Weights of a small mixture-of-experts language model, trained from scratch on English Wikipedia.
Training: a variant of Muon for the experts, 490M tokens, 7480 steps.
Below are experts of layer 6 (counted from 0) of a mixture-of-experts language model. Rows are named down (a neuron's output weights, with its number) and show model dimensions 0-127. Each number is 128 + 32 x the weight over its row's rms, rounded and kept within 0 to 255. Numbers have three digits each.
Before each expert's rows: "comes before" lists some tokens at least twice as common just after its tokens as in all text. This comes from a sample of Wikipedia text that the model never trained on. Tokens count by the router's weight.

# expert 8
comes before: " ", "\n", " |", ")", "–", ";"
down11:106110132115099080086102156171141168149150131125146136164139149112077114112118152093152098047130090112123149098155106176139177108146173115131138138127056047107125146118103166083145120145114149122068157117194126112144059184102115125166092128125124160164133217080111182096120142180112111149146119208127162147161112205130092186136154157126124116169108141111117097138142163166124083125099
down12:133146156058119099135108095101077171158183156171111083176144085181085117158134192150151140126107117087182111068140162162141146123093072135079162118110044187111067129079108112126147124146099186107093137112152071083118104132085083114072109136118116143123179146138106158140151125097083123131109129117118127055098122086162116123155092069101133155160116113136154132132145110094157156142179
down13:088088113180128065128098131076082156115144139127060181111135125207154171185120155142159124137154142131157157057090144092160103058120125139144117165115119138069147135125101063149128177102179103084098132127165147108152137151155123091108172114136115105176181150051125125106052144145159154094140106135107111114094109101123161087106112135108128112161150173148153057129123180118160172112103
down14:161175116174102146132076144083089164169124101122125118098114164108151116057135098135187074193131182102156127145158125131175193166120150090108154168125146119206109107193165151170147143108141153151135170156145133136143106136117120154170157127134124123104124126163067121082160092113071030081099106148138108144120094095082174134115102141135139101107125129126077080086109132126129132214125
down15:155177086175116154138107099174175122115164106081168112166155096079124114142082093148149095189148148152091121159118114150192145120122089100078132093129075141203147131122071168107110081105134099134156129190148114050121153099064141145118121175043168178086168151183129156114114168151139137099154168106173131140099171098147154156109128167140130114083138144147148133106148112108184144119116
down16:143131198152150174104126136148093100060130120117123162096094090090119063112062116131112139070111138121108152108178064165059142167117125081140187126110149131161141151138119155156149142186133047114129098133122088084113145042114141172123113152099075168141136174126150119126146082122143111092075119191121099112109158109118055138136133176118147089079127129186153090128153142141144159134102
down17:152088114146187094089172101158205154177159101115053114122127183090133091090122124104173097136124110139139136144137126122145113137074117129099093091146090109109086090150123134067128137091119098138108133135179081152081043104162142140172196082163129142115101138097170126172098154111109167162156152135117173092123134177169105094152118097158091197117110122170140123167153101192100091153157
down18:099065120134162146120134113092118091112139125117123119087047110100129129103165205125136182122129137115092160119102164078127183165184153099120110132054162090135160108123156097156062098125156117166157065138133129063123149122137076177114110119110110106196089122115124081125155143166113173123111145089117112156182131165119173116080114081177065128138162098108152159079138170171144177094123
down19:088104182118152090064148200085072113143159131154169091105125135116155164116103068109171120114135086116145128102166127092144124164173168112137125159110176171147094098159161189117179104125116115111110145038091082145136126119135137141151121104136140145108091118122137131198113127188142137126106178195110109165135136094156125128089134103119154136120232139192143154144102143144147061172163
down20:179110112174062131140119092145068118120124115076123167104132133120131107117134144096108092093135122154156173113162100124153152126131177152073184134115133051131079143194102171127071072143099149119094076159082120074155138168103135171151229122165094066113117151152110124152123086104109159145145164103153181144146051155099118114152104126095136106125134081132104099104186120116112097137087
down21:133114124051126123125177136135160111158118157106137126187141145058101133115085151109134090178115175079147072142095151131101105142138117126083113154122140089117112114100168109145100077151086179097114158138147101151115154140133129117156076131013076130104088104080123115151126148145092084128138169119085107148123150085090160208173135133097096141092109134176191116104086076163101119085072
down22:090077138155169123111091130128097094120150153101120085087111119089132114146126145158112100113160102071166133077144074102154131124136087061108135130069077171161131114093126115089175144114143122098118120161147157162102116158109074144180117082114167104144112138143021191142132165141127133162122086122085085096115113169136216159144139098122190151121156090127061147083147124117142052134115

# expert 13
comes before: " |", ".", "–", "ed", "ing", "th"
down0:133133162153177121145126135131102115222121170153168141083132123137124096063146133062129103127167089128141111206093055149145123119126151118153100148152139137132092091109105158030158137190119153133086166138155139110102114115123104088145164117160156147117156124099097060164132092086114120186157097060159134104107148104173085073136097136142099139105131127161130207132073157123140100090108
down1:161117099078182117088141145102149125094180089119127137103082148153108093173123145181143133073122101164178197120122142136141141110137058068125114137188180180135208156135122141079156175142106144118151096077146089144091137097104096157176120151109127141096101134076109160159129127171118115173122146140143065058145148125179142161105179122140088105121174195153149140128152136130190154105120
down2:150127160164163071151210097098118140076132101101100090156122050117075115107136123172098121126079153064127093105149141137126136110139115130172106158124135151137112123131089115124157072119125090108092064150101112171173136158088118120066127102183119131087120122119113225141138111189142095108068114133123173138084114121111091071155179100144159153082130138140197152133170119095126170099088
down3:109120073129152106178126151137075132134112099155162091068154131138124121137079084139139145165150091101145140159139112109162083179126104134087112129188159127096074133153133083093167130141127101143115048124168142101193160068150127141195095153130147150145171148132080154059118156140160089078123137087143200100126181138130124146098124131165090118096141132066109109134149119201077098064097
down4:085167095125110129141112171118108133152151194127118164166173075140154152154126162170094142075203033094099116121097157140140080114185146184082146116111133108116128040085143076194143125130108182158090142125154129137101144148158141154077099190125115114153122108149135118124117113133171154145170062144155189160149161103104136129090102109122115100111122152119191182172156149154124140136130
down5:098163049101149126128089100121159102091114080082115172149146167123162096160140130137115129098145144138157187128050131126169089114153116182174099071152040094141179113161119107161113130170130106090156106134062163073111139136094121116141124121124169120108144133167095087151136117147129117133187082157132167107107130095080157108071082115165111093140093044141122135090142106182122122107073
down6:167124086143098178110208152125124110113121090127084121151140177144127136152138150177143208140096157096126083166108130137124145179116119138150069105132187170116172163093148114111134152178141158143121182171136132111110103100138127144124223095155131073112112095204174141180065110160134098125137083097173130106139142102104093076131149132081161132114094073143179099065119112125110172121138
down7:055103167125106173119137113113117116131133116177171097157134119103064130108193126114067173135086114117117139194160066141129116116130101051093117115096176125089043166147082147167096104179150152096102127125093123134154146174178134127138138135158108096205125088142103071119176110111135140132103151157132116129159179151140096053117181080114169119143111099100099117119179111150127082124140
down8:096103133172104131177042137127143122154152099118160133107153134168119141083079149110048167097151137135168084099100153164171145128112158125114144181174127115129161127120145144201132146113050186176121167122153107110105151125126103150065130114113125118130138096098177108181100162142150128160134169115153148132092157118140127084060096100173059114123127138108203107122084137159190155188154
down9:116151077148163147142174090166149157167074177147196163157072120150136142122178206132113131203148162155115117152145103131131126120142148157157108143090120093095111150132111075074098084125118092141105146085216130212138108122110137182154134114112147150126146158151132112175168138185071144170166130157125165070130105118132100161179154101136120142119160176105132171154059131171132115136128
down10:109147137152143154154134072114116120102129200115078070119115072127098135177074098179149123114097157152154150101136108110129132111098154129120153095122065176160091148071148124097142160070154112148118158159081156100143179087118093088126076147128131064122142101156172134075116088117105123074107159082117125139156123158176195212126105113138154093156107150120123150160154157155105208084086
down11:087108134117126107120193108159114163172149189126155097084166165100098146097149166156126070128107133090056121158128113119169079161151124093194115155088142131097142145143127097114108156143147151065190130142143166161151118117141149150178118135164146104122060147150095107132091072094072224134124060126144175167119151057161080127102120113161130095163134135116074119163121134162106145104101

# expert 7
comes before: "1", "2", "|", "0", " |", "3"
down0:089125126063171140079081081108080137110173135112127173080123143140091105134157141044187118117095053139134150092158179114117112135117100118128132119115138123168120152115157136142157145086152146153084056146146111076181104118095080143140084106120181197126102084158112116135137173174136105120092142165142135140169103184095170111122142108137125096058120047152149139154143077111087122090120
down1:156154137154152141089127120117132146126099198112116129100120136195181157109168130079089105113106109104127093193147209108148134153103156140080135135126181141063144099127114119143085086134135189086142089121151207092169131121096140169182156102080167108097126159142132205201122166105126214108110155167119176129184094171117113124131147110114116138133105150118133151145159142168113077153112
down2:141068089118132098109125101101145105121098127083135100126121128141120161027169109083121060105110128155107145134148096191098161167158129073122088142135168129081136135093135109169134107152121117136149120148103134135153138117100129118191203136162181119078109111122072047155183085107137122112090147176140136191137133105125146135118148092137171158149175128167141066068186114140094173088083
down3:091194152117119132142092106144136123145091144122104160095121027133139141146113125164132153116098168068129122174071146129157131106137159159173140102179128094117133146063130101082145116137105103116135169110061143184100127193154131133143196210119155085140125080057121167109126150120153107154153113117058124109081118167112150136089104093148151119161171141135054183139116118124109073155135
down4:180086107147128123133110123127142113136137053121089159119119121120192166117141154102102127179118148101219109116126130097094071098153132186086171105132106163163132120155156124066188159117165108094067123095084140146060160170198134128114115058106065076113117162095120138185141117119127155200128119146155156099102102146162152099133138109113131148090133108167118146100079103150075169120146
down5:161062110146138160068066111179163125142125133118133149113097110124197070130118117104100090118177134135114145177135156091147190151159141104116198107136132106126082103150144161146125131121166089129147106139045157130100124114106142126136131156113111053139148144166151158105085124071193168136067092153122137090127163123099102137157177107147136125120136129075134152204207138108208114154106
down6:110098106108105117107121126106114131140072092166104132096098168158170121150161124103122131094103133202072132122079127093130150150122167068091134202037156081121122140110173135143093157150115168115154098105137090137119159059087119159134158136094123108123112115190144059088148141134140085190134147135112159137115116098117124188116154090175198186109127157117142127137064073135122105060097
down7:074127147149124063085156134159128122100146131156146161046181116096136085141128137192126113099108143153123098153090109152107092145124122060198118088112090166162201161164144128114163127151137149157090161122096083169091181067100149136085185124144133158150133193085169089141116122105141142132152141100125162168120081104131119156159081071104133175129161136106101138182164068131115115077123
down8:177188106098145148135084046131166116105122148138152118084135103087164114086093111124122122175137125165113182163153137149132164131102109094177108164109124148149092157088164186137169075135104150159139113148123122054120159103091125124082180133116159113187207116123150151159170165123134107164110148148081140125132165152138165137161063123183198119136123129101145056174198160119119152135100
down9:135150129229129136102178120125145100174141130178116091162118137128164114134137114130098167130100148099139084142134130102087146082160128150083173137139142140153157092155173187142112124130117065075134127136101082156105224178147155108104132110093119091137156147097132142101111145160188070109176125110081184112157106109094129145088137141111127159067115132084083068175099117169137157144213
down10:118081147161176076169086130095110144135159162118178126131050093119128069126087147147108127124139095079068117067151101156115115079196115097130175159135153133146118154104078123118168186127148146087157157104173107083105100181126085136175101128138071098140136138157138138110110074141134086067090119146140138149086115083135147120121195108072141092139116131121210141120168135126159190149147
down11:189166092100147143136120129187123100116179061117086120163149108172091147127141144176166137178138156152117099138114139110170084114032091133134193120149160134083167128114115092116081118149068158155100180160118103102169102131107113167096141069160103123141139159151114155094143140132103140096080201139136060141095129070157091184097154176129160123106139171079147168127120124083147152116116

# expert 15
comes before: "-", "|", "==", "The", "===", "1"
down11:096131116119135158122114149124120122177141138165121109101173178179119110160072109104105136130120147192119137102156117075164161109097102132155121116075138149125093158171135158123159105124084119084110159085098100046177121088115134142103142140158222133109101171202103082131174080115103085147164087152135096095106093129166117134157088112144136133176214152175184096065166126124123161104110
down12:229188146142123102166115175143128134127162164120113112122100151112164118156152110178143151134092091149079099128126061126090155101099103097153106146089153130097097105131142095109179109162186139134191183123113142139110185145115169065167114128178141104140120078118147084126114159144114145113091124076100134176155170077111154105135222154096121122108100101099133154187137054163165107122130
down13:109137132134135128083203080113132151137114114141195139132121141078153129143138100120113106217204111107162158169085170138120128152159109159098074057064128136094106138146145146080176082091137145189108099104143099163146165136114184147107135133111149157139153135164078123131108175143101111117127108073190122142167154134149201107185141108141084107083079119173109137168153167142143150136173
down14:177077127131136130093132098120128116127135121136181170085114155138157120140084157113120124094166116167100136055133117083140105157170162119132095176094131125102074145173153121119145053150132124130124185146154129099185126080118139109133157081120133199125148176132122155115115161084138127165145188124147099193176076129118126166169164166146108126124187156177098150083052126153179042090149
down15:156121171122127137137092082113107084145150183124111149115177109160103032049098126101121130142092101136118072108131126149141066108077118181098077098164145076061135141130138141096100147115134164146156174098097080161133108102158118078075187081103129134105189110152118162086119102177173133152166082108112100136117083115144144134147153177077108110072126120082141122126066129107134127114167
down16:099126118171119134202137171153128115065152114102150107132124163108168136127193104116118115149104114127147143123145115116146140117123172167075143121128141104121063132096158178136126086139100087160161106129127109092129117148138054206148059113140136077120159188110114074175192125096194093162092137161132100162107081102119050139152098161159175166127097124151176132139131134082090126187178
down17:038160126154154160188140151100138123075171170109166107097195095101161122089074149146112094091111162148152145096119132112132103074132129105086144137138141108148113080100135119089086129137139150146118139157147161120075121098137120155105076119126127102067151103145116102147127181128146175211109082072082204116147135167125121169162167117147189149104112118132108116092102047167124084123078
down18:094129164180096139108101123154113142059156096101226128200113101156138202140177176140192114108092082108099096197106113114137118070082104108191106112149136141151094125106122091086179153130141074152135108145132141090131157138137063156114101111195120129133094136091111142161177104125150132135121157112141154173165136135150139085131166098114135083120093137169128117153114185079094132116079
down19:182150162063156105149142159085127178129127154128101130120107106183172152105168211104085152093097119169139095159121142120105151172078094138101122124146148064163137135118109177078142154120127163136139182127111135174173067116073109086110131068126072167122120118128129071105177107128091118116136135150154175062110135100164144075038112106116129163088131096095122127132071102136166094132121
down20:123119140162159145090090125125138131144124137082129095149109073117178092133107117145098048119106166097119164144128164127154131152125104071108205097074151165133101180071131166113064130144135145114189133161142035148185131060147136132121154142139091138104127160128119095072157085074093150084091079139079173161151125180130169129140114189128128133138140127122143072116151068092133091134148
down21:126095176155097107113124098134133083198146115152122125120130197155092170104142185107182076120193164177091205165151148078149162152164119086133169098082136157156169157114111133108167115152121091121127105135171080133081097080172133137093131139109123089184131140173097104109184133126168134120133181206147104137091135102129108109154141084111144084184154110180116094095115153163144099108136
down22:182150186135164133112153118147099146163159215120163088108121127182104090087092167148119114137129129149133137097144097129123095103122088115143135147165145134169181072131166074157131129156100154125133181193131128092185168142127105171152094209135167128120126120160142191109123069139105096167097159118111137112169105135090159137180159114102191122109139175088093157069169100083119165073101

# expert 12
comes before: " to", " the", " in", " by", "ing", "ed"
down0:123176125187107078151088105101162170180104130166192117115141086135108096108095143115136214158124121115167119148106166084156090058134117181085077195055088171080098128071154084175146081128152145106089141134159125129130110135140135115106173103138145127117167132159124141105157105136137087053171167123069158157106133116146133105107181138126153158097177118112153087111083156129129112104110
down1:104134097123122179108153143119124132134132161190122125096117093152128105040141139112159062119113173100123156167159124139110088110183131101111177135117143116153137146119127170109081186090234196123141066130159094146118138095117151087126150094129172064167124111104075121123068112128158171124096087051117156122135116109131106176128153089118133140108115144057141164094191103073116118147136
down2:137151124143068177118131121120094153171126156138156095131144105123104111123147134141074122131101129079133139107149134144181110147151057144126125091132161212077187142117078046092098136111132091089128139184119143088118143093152099130129122133102091135186091153098163107092130112098168116085116153172093172177080149127117094239153138210109129113122115114120149136152100106082153162110064
down3:132104131169105144167134119113151140114105089096134137135089128100079117109173119107077131174180100174118136181118139155145112130150106173145105140161118204181102133103125158132094063128188154141142110147185141100104108119119171133155163114079111127139111170101074140211177052129069101104118107160140132104173142112144121120145182104094104175169159078126158140147229156103103167119089
down4:089073119129116140177073151128141169080098155134121131169138135189177097108073138147125149088100144136147146204142069099128178141068199091112106090135145143074123124172152104134138123111182111186104129101162083176128131124101133095154120116167091115152135094151140160123156095099113177088156119087146169186162087128099187141141123171059116104126061107138130148133158184101116169151112
down5:140125127166120132144138074187188102147066105141131117120084153104145111148127145178139115148121137104056093115109098130137079091158132146091098132153111087132089151142163161147160126154137090116105102181123161109085100188157123077078096164157150137134143095129053145149181215100148115173171129203113131058117123195123113124161178092155130159180082136142163147107094144140079137102131
down6:196102096097101125138132140133117094176157127070133140122164160099160146122150089211112128138132158181121092123123108173115136156094162164163083144117085138095150163110154122091156154120094153158122191152209161110140104077117114133142123153069141191088127150171161134162076106073122184140164199146219098140114146086112154128162090122112145114120110151153121125188095175163107134119109
down7:144123162193150121167102103137118183158060182107043130175085110188171146102110183193156142112133160101089139158189106127100119133170161118130131148124163140107100105147150127091092125078152049153072122132106111127089156139180124100160103082119086148150092153098075129156089088152128149099117118193115095138079132071108164101128121105130175097113115157126080140153121086119097124165116
down8:118148160140159152131212111079140144112148132131148163158165175115069121158173090099136119117107105140042095162197228108167165193095112141120093125097132193122159177106097151133097132131145108124106113150159151153177170143149149139126121117136066168134135113132168133148124137121117121132062221130193158134142160163141177091148183099104137124122116105141086128113173133102121116100101
down9:137175170152153140129122157147108115181151126135109201202139151151131096167132112113154028191085110111109112137138112126145149141114103115143100119108124148148028091141117121155177121104126116070146145139138169060172084108131136139161134147139106097089068086173099096091115152118135175167160143123127055136107153122141145107110160100154157117169142149164072158147091119075052101157137
down10:139180196110141150161132138124132133099077110119124133130075092061180055124114122162160049114154136164147206134118169202144126101141111105117092084112103091196154146126089131091138121152128056082140111140088089162128081103128162131083126127106110133122157093072110071140172124122099099127076120134135172137136142128100155078114181138166142111092139078128101139110093120099092151080176
down11:144100144123129166156129129108124166097070113175124098139117171082225122168157127080134168138160138151132139117145115099181153165181150151099164115136125162125105140084140108107121152132102131176158148091106129130104115120137133166099125102147178106154157098099175181132190142125174103032148150146043075089134102201186072120153126151152160120089113175145137103130173099151155140184149

# expert 1
comes before: "\n\n", " The", "s", "\n", " was", " the"
down0:190168152154169108148081102141170113105126088132193150128137090158170117114136127111126114161084170124117181132150186223145141122062163135053138161149181102069142117153160135105118073137157109159160125068111177102152065139079150143133119153140156126090166135096071111101105143179094129130106119113139164135179150111104193125111146071141089136134104121089168175131150152119135138092163
down1:129154096110108095108082078136168155200165152151163226069134130152113058123138160111138212119159148153132137107118131146093142094125098186159150122077120160117164121140104151115159183171099129116143149124172169105104066164145075122143100138146133103077118144148090069150131099105111132098167166107136142123135168131145095073136158104132075159099098134196111146175115178173172125096121
down2:093139126179147124097124215132135113114134127134046070112160073137082131101118085107154109121104143119143110164130087114117083114150126103113113162157160112114155088080088145125114141097059243132134165126141157149129112123118148140081098080127143122150154098125174086080124056110106161183092102054127169130094136155115126121170089140131185123094160137075144169161094094119095099098134
down3:125095151136092132104068111070121115185112118114163124090178126094116133124131132047137178155101163151150059079101177091137161113097146133134124109108127124160107156106124168125159112128105147098221096136135136203146099127152100194107087157124090092079134119131161155140130096133148166084171149169124121085121180167094156100113134077170136143103161147102117099082100058147174066099143
down4:096111090139156109207155068112116109175102144129130126141099131165121103204098150107126148158174165078104107116150160137168112140170133150171149170157092122208084176107086123188118109132146104140149105153048099150144150162117120136120148065082089083192122099187139097127094056099104115086139144153160183153109097131165093124117129108104094139155097130078134116139186136149090135132098
down5:155120145065165115120131113064143101128070082123187123082141160120166129102117110091118138114158149144157113156112152176129105137168128111150121135119106160147152153111137198147122139094129137149106058128104144144095166147110144136120106185119127125071071090179099122156093158131112116170181120126063182114065074126100120059166069086143123105102182177124171113185139149180157074079152
down6:111131146017094161166124137135114102112174143159112106154127126127132151152139138071161160112091104104070134128081147135093094114055108139079152116190119115202160092113119112159130129151145172069110180156106111142153089195169169102095151102176122107163163111125162127126089127140124112084077125124074131123204175180102136096121167098170120150093136063120161118104137105146116121158159
down7:145175159125170091128140142117169174148055165160134154074131170189134191123163092175136168142139112129193120102077160152133094138145146122147127141104102130086090214106171102116118167110121142167096180145161093118117107093131081111155154125140075096075095126108073167144093104134089174077084080089142125175102141138092219129154124119116121146093118145137097143102144133158094107140171
down8:114136153096117131167134154146160117124169069082180153160158212133124133124144169152130123095156078142115150140121066099141163153118132140040112145089168169124161158155141084131084115111163085185134159156113125157146133054120122117135066099082116177126122149154135111090038152174122133119153089088103140102149115111140179123111142200138149092128187067125118137159145201110095138125119
down9:031156093059074156110121106101128059114170129080099141088148114135148097098089140127126201057135137160134073079145137094134139164080115132149085152171088143082195185140147112170150125127148081111156155112086151139160147133067142148101126160138080133170159152143131169135083176130134125120129162138124102149121161131135055136137074175149129107156111145147136171143175091112101125163138
down10:159104136157115076136122098079141094123111140157178128120132126170116132127166198091120153133142084107093188114091167098132121142144098115091100140137108134119176111113114105136083063078182134082079142175184159143134155151121180137108154114075098180133194103112141166154174042136100145181158123182121079158145120114131090147155159134191101085148122144125114126071101127135145043096149
down11:137121133117165129151103130134192103142127155077203146098092124049060116165203087177140155087129090165133125085129155119153130122160184120160099159143113133127080155144160140152152138125100067110073115081106135042203142168117121061103119177086122143128162146094138110147110141077120097088088134159117163099120132171117111170134093120138155143111152119135133107076158093093095183147128

# expert 11
comes before: ",", " of", ".", " and", " (", " in"
down0:166122129091075091155131107104089104122149136077087144128100171121099096091101094165110158069116160152132200157148089126102167147070101119075172154107136149155136161131135106060159115137137108145094132168077093145182122130162164112179151099083113152132194195105153147153138108197141128133094125099131117129133139082174130111105082118075131091171084070073132097096146123140192104078121
down1:144161124064112083134107077119117152147155100106057127129144142140098121177145124154125163091116125216074158095118130097133163136142123158118114096130123111076138145151125190107163166213147144085167129172083107112157181089080142169159079139105092125117150163176183128127072085145156141094166103114204171101119192105119140160145134055096149112109157122135173116097133143128140163145100
down2:135113102200132103144110147126126117167102096194153081127161098158065120071082168083142128156088119133152095143138171172135119115153194113137136120123116132087078114130100119128135029152100101098125141086140155189154103136104118117114175181127153103109128149137130134095061118112133112121133142120130183163072151130152140154069110143142092166166206169105147149110087140213086159131076
down3:128109084207208145103124107152160093141078085133115117126099075118156056100107124132110125167075116102145101107135152133134105097138128070083088126159091137137110131096157178100139078077120150095099091072197127136122145122139136141144159125136170130087175082139074120119125146141077175159163171146117105081163124139066134098118094122144046188173136148160097141119102123149099126070164
down4:078146141149154169153122118153119140120156162166069092178125105099147100114133167122119143153152146178145174130158107094128094125137167128093144122199117161145099111181138142130119092123133130088145070103133126177207153190101172128090081213124145126160202115102100094056127127162124135158115142190126118053149114150155134155178146161127178100122123156068099172055110126128140099119136
down5:069100117108127161130094181108109164090160161133091101140060169129172144165126121138155149088121197152117109109085104077138143169124119128142103149137149188078165188148151114133152145118126089161093153081119116193162151171155092155179071136119146148179129134139158120155158188123126141115089186167142127138166160108126111119113087149046133101119182070158083163174127116139186121179121
down6:090149105210107135179108120155138110141159121116161162129116134087157094107081124112090124167149098103106083076104102136134119078115108074175056139083100095154080175157098113155077153082170168120137147125117130112068159111098164092138125146129129056116102179159166142128123067142083105086173171189165171182117149131097163082080112124125117137092123095152124132087132168124081134167107
down7:096158129162155094091150112136153168180116106141176118147129134177078102068166117105114117201106131099136091179121143116133078092102106167126115155164134147165077145123118187154139120068114165093128114107133167113085080129112146132101128151102151123085130078170042125133112100180138116183212138110084098057136142089129183099179142100108114142115121138172107117062111161112128113093177
down8:111103159081149124099033171149103188171149143118139212115197149140172150123132091099177173150144098130143131135149142155177104186062157142131112132168185138088115132126185083084184057098172148144145095092130148131041084106118113127097155103131104183126113131128132122168121147148137112102158150093123143107130137135134201131152106117102124111083112154145116141118193083110122109132143
down9:142102123102120123096110192155127100134079167120126165117125117115144137104218125177132126108131171126136130075129093120169074088130119105130133150178151120123136158091133091152050159135180155137070152140158134131104134124140139117102172018128131181111109123119150145139121151137144100169152207112098139195099116168107114126204119141175164192131174164115180125141079163077112086156124
down10:156155133113077110173100100107128119122137150155088144193078079138154139093129172127143166155149145156081153158081101118139164208117110041131171162133132139095090095136070137123182076119108155142138147159156116127231126072092139126141107156131145169133105113133161148143099073155112148095112096152153114154124142125132075183151136120098116072140160186060123119078088126122115124194132
down11:084119122166166108143120153115168118166121081133159146162139119076141138151074189164073142180128172139153074140084103128101153155153154133143090218133108144133147104128109125142112161045135186119150130100088120122142157190123119084150125151130167120114141157093131069109107087190183146120096173198133140158113134066113100062111100084115141126161146102134130140116102153168067182161151

# expert 6
comes before: " the", " ", " a", " his", " S", " B"
down0:066132116145153143163164144136143120113070139136143097138102120126128096113145068101120160184075124128115133103101082151150101136099135137132138157138113098136058125094146070038180092155075169139124068144120109105169068134161111107196099162153155128109099088054083126167093172145152131146145137150115120111138150177139071198125177127156151117122143133129116135100172054109081110076162
down1:180146135081154043120127123104128114127105186125125097167138219131137150152208111146135128132098113096138154061099091100171096108145093179180133145127139146100114139147134118147077104137101141163125117108087125128149147120088079123119107143097107090180102088140122056140173176142180141179135158160141125109136140116143151087102116117090127107155170145149123132130133065105246147065149
down2:124053146142142105148189080088149054116188114178147117144139142172081103105116070126120124149125118120134112133126152092083166115108157096118145148133102040165115149099120169102133110187129130119140160100184147130178089152147168178138104146136131118071123126112166138103161092060136096128143142059139158112103192126168070167124118121117123148086128166192103155123140141151095084201156
down3:103152147163106103112080078153125032201139094114139112122167135130118152172169150142173094167139147111119143083114142112162103147130123154214171170131181103195181138159158161149091170110139138119085143100148160098079147152102095140143105133170117106188097185168132124113169108138110118128133133129141204150177150135142138101160142133133102080142098135201155091122089177093149152138076
down4:088124182083075137093116122098069090124186121140137159126166174106115140114161134088119114138162118095160122071091182093143138102134134083073139121147094119166150159122074135143103187120093133106129120157105099150080066121174069166178200150153139090134080070198149136110141121155124164115098126122102106115128140060113159039116148096114125126178133164124106142192085132107127146151112
down5:140161132188101101150135098137118157114119181160070184125146191137090133121115088078144065140166112096189152121124094105078147112098150163111127140109127120126192119076120197149168106178101138092124152127187142160122123160189119137157187192149150185145121165113106091138112091150128088134160092112110126108126166101161166106150155099086116087114145122190176128082076079081125125147173
down6:059033124090119138142149117216106115124087126127123144136161123106129204113213110101104107134139174136152155134092189154117096133131176063094109114089125096131118106053135151111126122086135165127130171116100067116123063150108121134116125151111143091096138078099099123131153198146091120115119128135086143075114093142087093139093149099140119139121100167165145131097166058165091141111167
down7:109202126134141147134071117139105180067123138096126121158058126150072091152116128131118113141141181089077161099200135166099162090073104119108158134152157100153166102111108163128125158100120143083158157150130090095131144124117094153191123118120113089133173088105120071138187085179153127159094170099093079097150140122110078108099132156077162173164138116181096111082081171145121098166174
down8:156141118097156147080099120129113101109132097115096135134164120130112147167178169157145094103151150123134140193167085130131101120084161102123187089137124116095098138139154067178120021088101085221114099084124144052126131112094134123124045097097117142114052127157138126183169101131087133113091123115134121114159095148143192154088139095190169169139147153163159151125117104127113142133139
down9:142123135111095103151136159105156179115073116108152151117078101103126200093173126093126167091123127212135107102137060127103126168159120089139117170089158099107085121095127109080127112055098103156177098061125149188079145087133082145161126160100095085110149077081080148176100136162115104133164131107115083106148110120106136065117092142142152107077161171164115108186169115150166143130121
down10:157137150073150148112158151171096134092110105075064089104067141111134108153156127105092087145081136170169149116139157131125131121165120117149189113146108064139175149180147144155183113086134099118109125134129120128090110141134078149152145080067152138159195096150175081141144148130193112142151117054141051108127112087135196069175146105121120150156125091141146200132123118076116161099116
down11:090117115086107088151076154182149086115116155111094144105149111121173111142141164144093080063138047080142088109148113126151059091156158132139105104134097086159086123151129128107186097109152133078176183112123147157092098152107131160132116179143141120112178158118096108120185142151075168100143174121074143154158101143109078159141179124148144175137141078131174203119147176161181141092124